Experts of a small language model.
Experts: 32 SwiGLU neurons an expert, 8 picks a token.
Training: a variant of Adam for the experts, 621M tokens, 12957 steps.
Below are experts of layer 4 (counted from 0) of a mixture-of-experts language model. Rows are named router (the router's row for the expert), gate (a neuron's input weights, with its number), up (a neuron's input weights, with its number), down (a neuron's output weights, with its number) and show model dimensions 0-127. Each number is 128 + 32 x the weight over its row's rms, rounded and kept within 0 to 255. Numbers have three digits each.
Before each expert's rows: "raises" lists some tokens whose logits its average output raises strongly, later layers aside. This comes from a sample of Wikipedia text that the model never trained on.

# expert 48
raises: " |\n", " |\n\n", "”"
router:165127117144095111066156151132188112061154179168094107141108136163082148076122137134095161124169129092099110086109113148163064108131150139124120092131160158155177116100122147099156065141119070151065083145173089084097169097152188092120165119104141059187100169140179094108080156123121094113099095122129110097097125133059134087135124110129101144165056096134129176111082117158128137127129
gate0:198093129144078105115127107118197159153097119145150159140147143127123156120126137141178130154153156134132106182070140155080118115071120160137172149148142169061183143123111124135089031090166135144137130138109205120137174162163114080127135168108151106180173106114177135152156170149103093150155102121097123136115107167110153117133078138119147146169037176155090200121098147109161144123167
up0:172082087148076115097098106099135134142106108132116088104113122124105153083124137148118099160141137108154129150112118134093105088093104136130221145150106152141105118103118111141075083109177162167102142120112203099117190137216145108144119166087161126154140070118185189153147176152103070132153156117083142165142053131092179109111083123103175136140076132133105169134106151035138127136143
down0:054138096153102153157138120114135104106189099128160151137144097071071214098128090111099182115124139210166150117142146131112148110137127131154222170155139125095139104113054133089149113118156157170127099091151106117148149153117127112160145176145113217150108108131155149098122118159201191104079179132135133122184132128132107182129127119171106124141114097122121144115176122112107121063169
gate1:092067096137072129171105141128088127114179091144085137162128147102194110206118151168125151137131128074126132141131134116093121111102163179146142070075118149155123160100122161144166105113163136145131111145092084111148094117212163150094129190102123083179101179108147124163166170157159052092091168162095173129082096107157161135093112183081143152140126178136109112124163128132178090137112
up1:137147094125088092121173110127113161171096123098118181128128156172119156137135169060147028080143144133139076137098128107121134127176177113089122111170101162077060102166139120140136096116098161143149134159084099159193146117134083112138119091125071126141146071086111096096121134106159137158085099128154080171162142113110085051149125112166116141183099131150161158191124071137140149086171
down1:087106098055118111097111080081128182140085090120107174127123161150150126147155167156094123184134124120104178150154110128133113174117099147142076112091158099157142154093105116160106076179055105107120085124145129141160143102115199141130140122134100147116108176107104089163184054166149114100151096140147136094137131079103114132117122123080139195155083140072113146195187135196150091088152
gate2:150119110109114158179060109124194094163199128170136160116112131199113076100112169157150212155083110137088140109114142102080099105128122130159146072116117154165128083129155097132184056158157124138153103122154102152113163083166109118124166133115154095142133097120151142056144125135129154158108139169150103065100194185102105142090149138143111151198130135135173165067116143105154158122146
up2:097161124135080144116200092148110147091046120129089168171131144097185173119140118125135082091129093090191098127161093191177169160168133147111075159165123105111151167105112207075167157108087149074106163154130128095131121084098175166120103108096132147119085107151111087159099121071121080134169125108107173195097097111098135126155132141123134114098089129161096100102139091161096105123116
down2:058170132195050118096173175154097177083146178137156115105158153144134143119101103102120104153165114109166114111118097106149122160090144102157115123166093123151177149105123139173173087112129129107104156147144145116121157154085097060116165148139152154131131164088103109076100113030163077130126098111086101109112090153089119152140145099159177132137045145158088159117129059172150095097142
gate3:118118180121106130091123114156179158053105161148108161080149123140143106079069133142135154182074108174096128130116115139137039091096187119164089146097123141150156146070096083112136095161126109174103161127145093095097224080177114113147150125201125094141117147141148141082135112138093095147108138166159093129129108137112142117130159104160155116141148015122136105144135148101122122155076
up3:124096186116109144061111124146187164085105144141120151076150141130142097073086125128132153191084122169073121137143146147081060109100170123159069142091152140175175122104101085126120092142115106180108167122110092100114230083167101130171156103164136095164152149161166131098137112135111103142116150162153065126159111110139159129141164103153159134146140042101105103159170147096105131155089
down3:164082111133146126145087067150114142208091136100073123136136076111106113158148158118152113117113123154147151077211081134065132063125096174150133132096150140142117102143097115131090114158101125120199137106148101132103116164137108152118093134118109119144131111149047094196159102197067178155092111115155180171169119118174107095099150177156099129114149127078142085146187157108097141154146
gate4:153131128109185137117113187096178148131139175129219139124163201121134058118155135121195113102197112139155084155147170055115130114130139138114116100153186097149166110082123176142134090100132067168177168109133126128107132184079086116115144098097113082099106085117152102095104119139091095096096094138168114113138111135090138139115140045083142149130093099148096139103081145089146126147161
up4:128127124135050137132140089125136119140103021146068141144141133118158149157109121147057158094146137144105128100120065181088152132121119143149119150077088120059118092134114099101168177141194160099123136176131140130107109149105164173099112165137142168119133161164098162100183110130119095113141134163106175158107175103181130210207124116150107153168140134121159119131175114154083194102105
down4:128120126130128156061123085111122061152142195175161143113103106194145124084182172104198083144135110049128086147082075157151142117152075093130099134117146116140148093186166124141157090141162112126076142120148127120104144082118129182212158127165139098101125076119135148113095149070114110115115088174168131125083115073113119122114165123082149085132147145078113088114085122098153128090158
gate5:122124100134118110151102161162107057115154136133143079175118135144106185137084158157121179066190093058105129108107122170188131140140095147126130154188136119148146090076122128144211140159096149202134098138197159128092157103108106134097118085122135166137130134117129070090089107098084097134122085085122112115122141151113082168128080101121099135179093133143152209078086128130073140112133
up5:134077151120094113147148116152125102161154121172189126141117129073108114197087142145160192087190104066151141123192181150205134133057161144138145158094165131137124147135138147174139151114169127194066097098100116118156185097081120180127098146112140129185090130099093104131116100142162123140097140124134122158128089152111159227102102113144140148194143117110122104152080154150122114157120
down5:149099131090126096110171132154093093112157105144138174052090145141136068144168144105076124112168146054156149117078101180136157108169116116154144135113134122156170094153134120162171056104131085156065099129079134130168088114082157138146196156072142085086165103094105115102105159140132103108103081141136113141114129126097173150095066127095131143096068084133139177198120150142119077097106
gate6:095157131146149101117118115139150136155155104142147125092125128083122067062137123122138117126111108136177127142136101138154049112102084126158069114088156098181153098101175117125200083137180056138088124149106178130123173146145119160117179179149176043149093097125133136148119135131098117123051158140161079089150110097144164192114079136116091110220109082163125114108158138119146108141101
up6:160138139125095192116137105099105176112068171116170151173137114134109185172112132147148134128142153109110080115132091120103183139145204154121174146137116130099123158132089152103141172119101146116157127092157051105105098083133122126132095109110090208113129132106118115104112116112154135130184109098074193187129097139088098095157168099112197117063180101053096127168073130129099095102163
down6:070142139143138127101149123227145090083162166179132111104113143097213188121164165114117183170151096099110133137138131089132057142083126181182147096108116113181074133117151133128152092166136151092113158116120116121152137108085126101127154169117133127161130122133120111058155110025138129091109128168141087090083129140110166094146134099143114048125086174160119138163114109140114128087102
gate7:114076129121073105105128145142130116154128095158091110113140110156058175143131087115067106085171143114099133084140121088179118137140139113136129109144116104117126129113134142175104118120131175197117118127144056106112126071148119128141141138135087093192083129159194071114159143141127131144125094165134112137096101185140084011109124171190110208136151111136119135170050164111080097124143
up7:126085115112125124047140100103151144166122089168111148141185184147087137147186064107102129102182162137122131098127171081114164163121180103163144076139095065142159153139146121158126078054131151190095122122135064155109089161110112137159100140123115066165148140146162110172132110131107168137138116162155146147093122188197131062123140160120113137171072131121138132146058163144116095154111
down7:116100166075129133111114137130114189131104147128136106121154143090123101173091133140161141117130125120144197128176108146144134127123131128184109175145096167101159082107100116137120143167096143091202137098115097104124105149147145129108026174162126150146092149113128129059092117109090171159153115104145123105191101150118090101124235102117175123174143189112088076113118050106137083189114
gate8:102136144090102132060202095200067161099135109134168062108154137146130111178134145088144173166114130155151161135133074131149097090110171135144128151141140190117101110108134104116120165157113168133127100129128099135119183087126124097143140128154185177175108063158108115109133113115152174142113128091104126132118088122115121214154101151109161162141062115115125118105156137238169083146182
up8:095144152124114167099193087135145141078087118123164060135127087179156110147140129109153101199092127118137122138140076079153076091137129147128130189169155159191058130154208126109158095127125146083146133113069141131117124073151106061162134117151163125102129085140155087141090147152142120090127097139119130151132083117109122201113117181131173150170112161089057118100113099144179101153093
down8:104142127145139133118137133172140184157058178152081110116170105153138146124070096198168168113136130125095096127107134110132069153083088169176109193106212139116142165135134165105134138169146153103186154109124128180087148121084128098158123187116124156179159148145126139146155129152101127110113092169109146126095161156117147107113148096185138063146177136225133085142137133160160170182125
gate9:172102147133171130156111159092118146136126120168094129165072107116099127115082107181137115115196101078138113099146158114163099141148144137113090156068152080184180141060145132126137091146134047085081083107121178105109160086094147065110128169166146163166103155139126058157094156100129125154093116128117128119109186111118178175185157106145134128079138092139110159067142143067116151142089
up9:156101145120151123135096166115120107090133067148087151152106143134165134088147109111137093175161145076127146195175126135154125163187173109154106106059135090142136149075116136137117077126070100097072147128165160123126102070087116096144137132141181155154090133159140028139096128096130144140105150152132145145146194105132134080140173159121111111040077129139100141110121169031125127159137
down9:117135130100068112161099189131078139128112117106124102140139161122128135125068064095186143157069126066106179152151141130138115212122089130138152151107151112146112103077129111169126145108089202082122144114124116123105097097166115155166133043121140091183084129180091123102154162153132054085111107114181117142139139117097158073128146177095157114097059121070091140148118155164118135112110
gate10:144128120185143126144134213166159109100119056110080130130108122086162092125141126137140123129164115094083158150096141163179078119130161106113156098135128149111119118149130125019135131133184163186086125137162162083128149088171150159143155132085099132139134086151123180142144161184195110141123143158102082092109143121134162102112137143089068111122159163203137160132062121051101130162129
up10:159105118152131117119132126113216104133132123115158114102160117113146117108179131126168159150181114111079083183122191124166096174149118118146129108097123202119058145127131059152159071101132113105116072097162167108131120163118105073171113082097152157135190165102123138168123143161116104144167113167100095069127100132114144110146128116083125136055145184139108187134060181103133180132089
down10:112073084197108161115133184104181096164119143156146126131188121121124154092109152072209165088108118116106156189120162163152098117122092115171094151139136163101135155118169156117175151087140066166164156092116134124159158163075115125137137118119156119140114122099076168121144164140163130191120133154124116104063118168153182171121142127137146024158118097118136079133182163162121119140085

# expert 38
raises: "sych", "\"\n", "ersonal"
router:125134084140094116117153154144126103103129193177106142174069143127126153105110118163124152100149107113111091088111126177174095113151142182065070084176162163084205121116138181119134128168125113113082128189199088060082177086181168117128170103136103106137108130144161109118089146096132134086114083105093100100104185100100114161135077093147119155158102126131180162081132096159134136132151
gate0:084072010155086166158155108145084140087097144152156166134156080135148136141149114105141190158111075141114128113139165107090144149118151110093106146194101121178167127069137186134101124124113086130077051111070079156163153107095121113119122119142088115121065126124121100177075148140121110079118123123131118145049087117157117124121162156154076149131153147182101133127126122088142123148084
up0:183167190096123107082094128111224093184163151136107083157161160143147095137116135137123061090124173133100136150136087100173165097155116115096146072094145126044100126119135088121137121128125194127107200123198124104058109154109079120145128104141168107160146118123141138095174144121118141162140139136119103088170204173147134161135126084129145080113101124114172093142149107108121140123186
down0:139114097133162161062169133095093127090073189114109116108157119129116124124110181167099113145103096132189171100087081127129140181114091183139087151175081127125152167150115178182161083126135130121116120122127175067144130117119183096148145187161096150100109106075136141146175135097144149178137084111147181139152148047080097157072104088168175135159133170126136103140138059112161122126138
gate1:182092141111212113156130113122221136157114092181101132141165149118148160104145106131140125158122118062057111067118140102201164132172108133107088148052155118066142131073161137114103123128176065114070094194170118178147092128125121116130154143160138096130160160115163098123140115134134083079129130167115110158142138140163134173094120142138141118107134168137138130141148076092190099088148
up1:165148115111076115143153081155101133117066132088112112126112117097113123119153144184153129161126145149122130120099106129083102117095119080090109037184144205087124125022104119136113137135102177114155171145088175120081152151133106109152133157120117116107152161140101079120202162175135171174135141181121094156074183139132132196148123091136080101135150151145154059145103171108151121149118
down1:119066085084161126122112164151090040089100174100124123089092093135154142091152176135160124107151125153159123065132143114141128189095157106120114147142109159131178087157130106115147074139152133106077164131145234123118162128160065121134160117115128085126135059192182110154076154115154128167108156134063194117117155115125088150139122174133172133170099159144129141075131149111146108136134
gate2:128128156111159115168111207140110105128144055111131125117114191121140113152047147210104180153135155147105130129129160108183113146158141136121151134144113143190155128143140080108146140136141126130092138145111143097158114191133142113115141162100122130168178099138208114109180141057086143032123202110106134147093164112157148148166103046152120155155170098115144105133155118117061118147114
up2:140159132096129145101148141142185159108066160128070115157166054102119100081193128137177062108157146134106116134120111135122113111101146078117115165140132074094115117112115116109144134112101146108142143127165151125073132056091116119119116127140120149198126148149117105104083121150129100208140083140136123018148090101103131058153179196071133108107074159116109172127074143134163102115128
down2:124124105159135107108122135122187139118166167151137128158144174098096151109192161166115063104178144111085133125165165126098112145127166133124128124166135154111116133137113113154152139113149151120180152158164076159124091152103115168117095062139066133129178181137068135121039131153189157159132144113151122089163130133145033171161138135127132096184166156148034128122111096161159158067093
gate3:113161072140051154158172157170098142137143129141130129124030189107069107147143126130134187095082134185152148111153132155073111121184120140179156116165167185113137128094116132138136136132132161140072142090094170139127101088118134126098128120099129181153104123139168087095104122121115152122110186096099118129100134108122102141211136115113099162127170094173218160122092113138049112126106
up3:167103170116175100137083113104155148189148127096077134134165045132118178173089132162146073093145143084105085062135125091157130081191141123102132186110172062121153139137134155123168108163167081137156129179121162168095174129156113128148132165115135108096158184122178145120129130137121092165141098160088108107092130136148143120074076180117196157175145155105102153140144097133112129111191
down3:183138128103178087154063098138146179157190120163087174119097164164072180098122141154107120107157109165136079132133172161116123107158126135092148157118094227164095111170103119107119143130131150180122132122113113130147129152127119096113148123101098143098172103155178139196170119152146092098160188105137173086070087126130099186127148144110113167168161155126098152125080093107127180059161
gate4:077122135119139154153170146163080122127120109142119093096002136130135143154126120135163106054096150130133102091141160129087093133130143163117157051124182142107107127176153144131116144132156184128098146172137075086101146086160144153146137068112155118105071099122129094115132117167137167125110054097139149104148089066136120216145135097155103112093179118107094116138158089124052106100126
up4:094148069146090126142126112179061159071123111155170128125065132106098178120146123156102091168105136139176114073093138114086077127133151142127162084145110149125124102179144185134154122126136149132142137195149141086128197126104172103124147121105118132109034109142163119141140136139124131119103101088136190140160173053088127147119128081151081211136209128167101137097149166085114124107125
down4:142156134142150088196173133178111110100125101106190164145110173158091081135060125093121171099078124118198094093118084147102145165150120092168111116107153145141148091149142163136121163119105148114076158095152155138098179170126106169103123091095189125164089110210099167118160166100176102128051105126159100164129131139137112057096165099165125117083115126105122108152131181131135142077109
gate5:142146125102149100154126065134255138175125111176095128094106143120130174119117138154144172093111155132164073091153141135198088095146164107132145131092140128093172128080133163140144136129161120119139106201133140087121119135114116184086157192150128128082137113099159102140170130142102091129099172144083129104112142119171173105121092091189121179167076092125135162110132160175139141110162
up5:148121187096180116125133094131156152115075174137112165109130107122108134057132104059153129086123182075169105140167142158180083114136127117174072128076142123127137117140153190110104121108155146127178150153198201106097103109182162172120132161150129046094110118111061140163111107097080120119123154144132163076131171090149162078078181124123125106115117121106164116121097141178170129107143
down5:147069097104108130157123180144085116206146140097195114171153177109133113119130145100156082110131114109162165139170133088120138146121158148086195141170156159116106172093138107098078104162135163074116133124167120110146160118170140107076092077179123170147204132137103166126091162154113187122073092109163160095189128150141111109105141127100140129049153147146100122123146203120103184122149
gate6:145144140145109106148221090111098172068102163124110183176138165098086127101158121128127120162112118161178142128129140201122115093144135159131026142181126115117171099072134164148131140161157118125167130135134107099112132106086211149113137121059108053102049128177132152138066098134095113096115110121127147158164148134042148115114153115130153093133122158156129153167109113138158128100125
up6:158118130111104096126168113066130173069170144053132159155122176110105140136139115184153143133122113132150131117102158163062183151036096181087078098127120166117126137072136133168131138135110124056157126111141047116147058158116166126144109052126100106114080160155134144120123101142143131108145096097135107174162128119065136160146130152098169059160164161150108121120153138126165081101137
down6:143115141101157063188077140154171116163172102078151127085125146147124128165116085165108162120134154141071206095127120157148197109147117136136136061146161094175146131110167191113105186130096117095099138111094102152170152144167073108123102132095190117151123137159162098104157078094159119153181107073088109142160090187184125135181126129154100107106121126161118127166096128187144087131107
gate7:103173114147133099142117131139131137135122170120110154140105117143132137078088149114158094089147156114132107071170056129137087092103126212169118107144171134152184114117101165098131087100160156143131123095136141098092134107180188148031171175105103122129164107138095166116071156130120143111123120129091128088092148101125103185157122121110128126151066102118191190124102065188063151139194
up7:163171121069160118142110100105158140097121090142077185082151142094144129083048131100166060109166100086162085109175173162128087104065107109140138087148077111113126110147129126121124110144170113137140179114181195162148099157182140167120186136131133142166165111140102138116114111069067142128161187172125141105123129107113156195100120165080165151161068140095144166114123134168133106135129
down7:104131104109127136144130074121142139099132185171130119117136100055144106048057090151122137178079147169076073150113115104071105086086109130126163065101082159081137111160141108149074140141085133103134065124160120112100138140107129147145128073119073107196156104094181141114112128114131130123095158186122143098086151092167164167137134137081152096121112158137103154090136171154146146175053
gate8:087152136122154100151158232108124151144112103142113156210145105119174119080092131189138111155127159127171102119103136091165144075128106133120128134133171156135102141147144133138122137153128163109092124096127086085145081115200129100152135147167111153171108125140110124028162081095112108073148184157070118116156078068122165094138152132125136179148068123163121166081163157057132118125129
up8:150119196078095123112113118108116112084090095094085155081191112127137109099112137107144083108166164135126106212118128125137104123053133130128131095138134179154120120124137160119129123127077165127123130108156155127092105154069136167092141176139145000215168144121112142198082131095098113147129159120127105112079150100119143117136075105103157086120127149094141126160139163186145097143158
down8:164126153128127126122186105143143113142164131104077127200094159105130159163068151152150138117132095148130167138143099098103097153079128168113128132122145121142097047124178149148138109164202114152076153174098113185098154150144145246160161123118133179111145124166134100126145151173116088201097169141173143133191135127097140097119167138124095092150139166107135153166156076145193160130103
gate9:150106130116133138120150105099099155116113134108150196144122118121054069110148106127166072176094162136119093133064131155135088106097104136132125105112151103081162116114131121117166171123213099137170179144101123132147199113128166077124143072146130047120154148145144120152058135080139162080181133142112107149087096103121118177081092139128111108127184141152182132183158094121183099091185
up9:098114107132145153114132171115199094049171183088141141107099105080085082105109095163157158148127132124101123138109098165207088142082158160112105124138101123145210132117143158126154142107206102129123142098155074132149153157140140148144146043130106084140190113117166121167099141116154138075145168176122157129093085068128147094118089084126101102151148109134150181154168089151143081149144
down9:120145122147133043128203104140072150108136124102134138170163079110154125153173161175074138125130133117157127143158126083127136128090132124157150082098133112117157115142083141151102093142154117115166091094082146182194071137211057096160132119163150120072113137066124097139138115145103151161079148164129140119144062120083165089149149149138171056064119130124127107094102163139167133087168
gate10:093121134089132101155041189183147054134128068134155097094064127103173139159121083169109188149145111147113139120146149181057106136124120145101111170093165128101138136120125144124086140120140103079090136126141133151146178203169129162138146118107128176154174136139146119107150107103105105126143179130113149170131133123124152179094086139129183051109154094095150118060090147092151137144053
up10:085115162157109082119117102077089163124131088119119174098131103149136125144137134158156116118094081171089112116177147074105134133174146175163196163170092124149164124199132173133100144133142112150236130120091172133135131130171136116168137166222093121123107125124145110175130147085152130127105106153114145154085131140126071172133175107118108135136125135149208052162173093172092132121162
down10:135104129101121146119120199175147160130108107113110104136136103077175108037126152093136185128162117122171133120146147151177191132114097109143103081111112170078112132103141154104064129105100137054061140146147201119122149163139153107171139152084141122116126091099124121187151113170051084161135182134090105086183146109111160163100076096153177106187160146100110137137136094124143117155153

# expert 199
raises: "ways", " stations", "ST"
router:153156107135098142115159220171143103049123150140061080165104129139124129097111131129125142121177102103087109131134113162163096133164173156093058138158154125121176124085130139074162117165109085121120080149190101084093184067119147117105149126078107088181107142156138102127060160068143110126117105105131090079097158157081100083131082123152079131138108120158148172120111096143092131132174
gate0:114141115133088100159118121195138089100117083157141036193088137144110095105098106152134134133088090166106115064133120164168137095174120141067083106111098150114065120126126132153145104119085088140095140103112155157073067179099138164172150164090143158099123129135156131132189120093125076106105128168089193116101158151180161076094136147169086163182144145136144121142176142081085139111135
up0:116150080114196165109077149108116140063098166113146128130102190124164190096116165122140161111131114106130124094127065134103143190137120160179169106075141155158108145181135157079125124149087177115140125145235169140122134139108144143087163111137123145174178102149156127161146122132088117112124175060154149140147121066142101155091129096170187142134116181092116122131197141085119163105158
down0:056144163157130182150141160135148110157118144129138086182098062128154207069093120152184129123168136131079161085089142090126126170128085128152137153077124096124112178116146163118106162150124140200173134180124150111129101105077104227198142124094093161137139167145158121152136122170099113122105135138095136138094083096147139058120159125148132135147156132116167174079132121115128141167189
gate1:193095174163166137140177173141133158144127093095117073171124129187122119156073166145158122114147112100088110155153160159129065147152161121183114154149149142169153128194178122111189101181056196164140109118094136113174179137138134061119124135135143095167082116167146102159120146072148096127091115049138097143069143136116145127123188132126091116130172134120128109098082151104157126134156
up1:146122103092105114132103085118143091155153161152157201114118163099092179096150115176153135062101113130131133143118102123156138119077097154095097102140117137069189155150094135148143148139110109202111153185136142076098114167125112137161131076180127091106117132120121171113141097220114125073149116102121137140142107133114069139171093172122171134118104175103160209130154060206166097125098
down1:138104177098070078175104109089116141131142106143131182157075136171123086093157143131106078111149133111065112176193155133136131166152163135133066121148166133113143164114164156150142159113119119161061115076140144101175109179036112086120111124106126120130091104088134138133148116111116119088180111064055107156114143134161098099095131122125151211117115169154126204140119086102124121168094
gate2:111101136139023147153176159172183194109132084144088187131168107095139115077162141140148190146139143204144102124142118131114110124102091156119094164096153136121115137045141094142180120145122179118117120137141086097150107030169140118161111103174134060138133117182135088136147127119128119116145129141130084111111113105169139163114107132152112149117128109149192228108141094126151126139135
up2:160091127154025155125076139113153111125173112135151072095129118120177104071179103165138110133084169128134161181089133121119089161062168134123116125097125120103133141080136098149135121127140159152110090155187061047149157117082140192148114083142117108117141135117116117125127128153180122130059173143133124125182103107148146123112079121153080137110148159215108144116152108074111088142181
down2:168130106148128134127084157093159122128130185111181090139162112118124157114125159086121076084106144104155161128134140086108082165136106156164134134137076097036167169216109150138069145126166120122109164118175173118126107087124063113136124136135170109104109169140106163114096191072117157109137124186150132161101056148108175147132137117074084144161139164151107110073195096112121101092168
gate3:185124048110116152093100138151227105142122142149094222119154117095122146123111148111117155093139156123170105120124110160097162128119090125162101068089079171137168139136073174156180147137063132141135174153181090107127122091127124110152113122095193095150121158146157146089128165168108093140123152098137174129081086133154141167108163163142132135151081122122127085129193130215105138109132
up3:135120133111114114111140241176149125124098111149086110107125102134105135044138137159147135155148113108076170142143100122144110145134178157107107158196112107101173161107140089143126140167052081103154131095138118137104093150115118077133118056087108103117133110157131120126069131133156075183118147129131065072087139131101146122171088142153150166097175191118100129113151148051123052145113
down3:165119115166144061169093167080066134155113176101110077136106122134083130137133146141149176176114062113133171155190127121106110173169146192130151163208180116094150159126069124090113114126105209078072123078157098129105106125132111091081106084144074119102092085150094165129142114152129124145160140159136154127122100143078080109126133134134124163122148118150037150113154123141125117146107
gate4:130074101121156133150162216185169141110117120103114158160118168114140095124081115103166127149104113163141169146145201127169113157191129113149150166126145147153090134148109075129091138105094147116124206107070072170166214144124119174084114123097123105124129150116171111149114126110174137097133155077131121130077134103205123137092102181062099146116136096137133098095102066113113167161095
up4:132119115135074125089179067079156114180130102158155114144134086130156148164147102097113087126076139112138054129119172153127139110145108109136159167108132092138141135095139156167149113122147087171151141146074018204112082134117149148123122094122187043096104178119107109139103137189174121119131113143157108125130056145140119153084165138134170139129116083153099107192096134166068150126106
down4:113170110156123120127096156130117160133056108124129119101082114127171164143113107111175193128128134123113174081175070122157080159178159136114156132107095124111105164149117091040069147141126143122074132155093136070123188151129163129144119122138062124158112154115172079116164105134097159122098136131023134100150171102109120121158117190109137144162145178173172136120126132113189149200115
gate5:196157069120146135147110145142093159161123168115095182091127142126145155168145139167181132128130110050142093143130116114095129126189119144147075145106115150151183130156122113043128110144080158124129132171156157127106119105153123154109140113117093107137103093150151195138070131119186105126112117135138037056067151168170104026161133165136132152136119120149139147104168149177082155126100
up5:216167141110115111152107161117067161115081145106067113093134133100149095115149127150132127208130137079153115182141122129059104122150130132121084192133138133135145104110181176091090136119075087141150173111133136233122171131111161145112114104110108121151149122132108180152053134083133133111113168185151096119107136130124164078203127155146136093139172074112137135124132165126114182146083
down5:148099122102166125097104149082092140131106145122061093112121187037141079089129190114160197108082137115192146144097142129109107148118142115123153149180136128139117149126099188126176102118133126077078172086152110156153154098123159112132092092186080117147128074131145123164088084094141090137137188108122151140152130142081134148138172101155209153108154158081074141128152101081078147151109
gate6:142164143138151110143180191126124086129130090101118039155088117168162128113100161190127086162126073098089111164095096152179116117144170168071138139092177104155137090104122141073105107141163146133155136117121098125089134114110162132111112096120089125131081143148113155144106141133216112121111066117106078063115132098094148159203115123115098096148133144188170163124063083098068141116134
up6:153158187141170107131102205146158051108113065097097061066101124171138126112148115138150067144172151087060157145139113131115126144140143138075132110122159126125122128119148130060126160119159166067154150089137128124099074099099120115129128067137118101167125113146101106168061135159140170179128095140154090123129163079151148124184120066122154100083131122176145093108095105081079105153096
down6:163161139158225121124144180142145081092100162127081080126136096193153175123054111128101082116178117083146147117170147196127120124121147135114103136173123114168183126098125156116156120167127127055133113077142148110107129085146075151133094095144099152130120119248087149132101133109159146207147141180130124099114146161158113109105121135136104112136144142162077156087135105096132123158159
gate7:134088133122106110125076142138112149100160074191204170118130086131125133114053114097146194127123135102167127112146141136111081177086175142154143123082119123124169114089097132125223119095147109097210083142123112104092178120092142200151163132102113114162141109092145062108066104146132088100106077112132123149139120151143129122158091089092178125104122152103099171093167174134094107152159
up7:132112172140160123141139120107124196066138126163176075139106121126169118104049136114115145137140108131181138118142112125092093158108164146093195137156064113113152107066103161125177132088141151135187086130107137127132135199065087148134165173089147093124116096101185036131148107108155083124119060118142140158140124107127114120184128110097131124122160110100074180136167163096051122124126
down7:103189121173112032123136150061124123148107100147039137174084129138140070176140102130156159121066126120110106125131134146132112117157129148161187109132157094077105124151144132112167131190120122142148129074074149126115120112120140130082074113185159098142141091065102113164102185147059141131060184092170171124107150166116144128162129113123176155143145130126161144102155128157163106181103
gate8:157091139126147159115149081141148110095136177135128082171140133123118114164129148104108145112162076176131127132111138130140140134059123184113067082234075119111155111155127141136126118142124153147149120195160052143157195118179129105109095146083136162094136154117118068151132144126144122104119083107134236140164100130110121155063107103162113133176129175103105106153147039154107109116130
up8:126166138134137117163112147099102100086150121117195120097103105150147092080082141089116110191078119134094137159124124172192082111154147120131171111054134121122108094073116095129145149118125135121110068116079140129103057154103147136144150086160113077088091139180118157097149150093134117153125124211104090075135177121110192049155110182113133153085097140136117158107066127124195114129158
down8:178140155133165127105151089137041109091157062099113114146129160152144097102145142080115083107119128176179133201094136106148126063146171142109154147082153161124104106186117098148149147193118101131184113140116122156170188134151178131160155120131155114144111158196157114161093147082189135092080134159141163103124168141103115110080140131149098125052107167109095172131108128116112118115205
gate9:125116138168082114127101128109143168152153062098090182172087127152131105066131124100159145131129109215144149154159162116219112125143117101112095164109143135109137147128118138110148145142123128092121101142108135128083117170178115085117118136164114194166045104177104113101139147151173122102140057147138139092185069171132076059120075121095105187144176075155125145159084118116156111128135
up9:132076153139188151125165085148110174089129093136110106163091121110121139076120097167183137159158118133203130127141113098174181113188111086110104177121163122092108146123165214108107115117168129088049128143129070109070136133127118132137087133136140076107091122139131102150165134176154142156108131104129092170105146121160120145085089155035129136149124040148073142125176125165119138129099
down9:151093118057094173145113056155157145140127142172149106180114123056079152111070121164131127109168153064111175127097144104149167152167123113157180160136096108106061151083199124189086103102140145163170168178084069131140173151129090118163078130138126094134106170107144100096144136163116136117112097104167159125086153119120166138112225125136131109158158107133117082126122128103137098122130
gate10:074111174119109138107141150123064120152129112122119096138108214128133150097096119141107098122109137069168103060105129140113073147126138144144134108115113129121155131116084094178101118118077191161135102136123080124043176067084119099109111073120144127129145126094157087110121107182111178113124116070132179158177137165148106063121088088169083159104135085096107129075187159176129106134178
up10:088090156098129181107118125126111122059115139098123070152142127106169138093118134090160146141103125156093128109126178141152076158160186161132125120124064060062131141090154095113167139139164031136136109115131212137114067126122126140171143108066129115103144146139124112114086083163106130154132080126148146185189158145133110092076119184171124111077114084136156165132163104129152065143147
down10:158113124098140168144121107095098147074071138115141121140145108120118132120094161097147126145149113151124093099113099128148105159025142163141142142134151106114091069143113140059143162241155134046115106119112157107157114025116094154143180165178154165174143119160115124098166121101093082174126151156222175146143148134081124108151124118155118134096128145153121128158129097128135142176136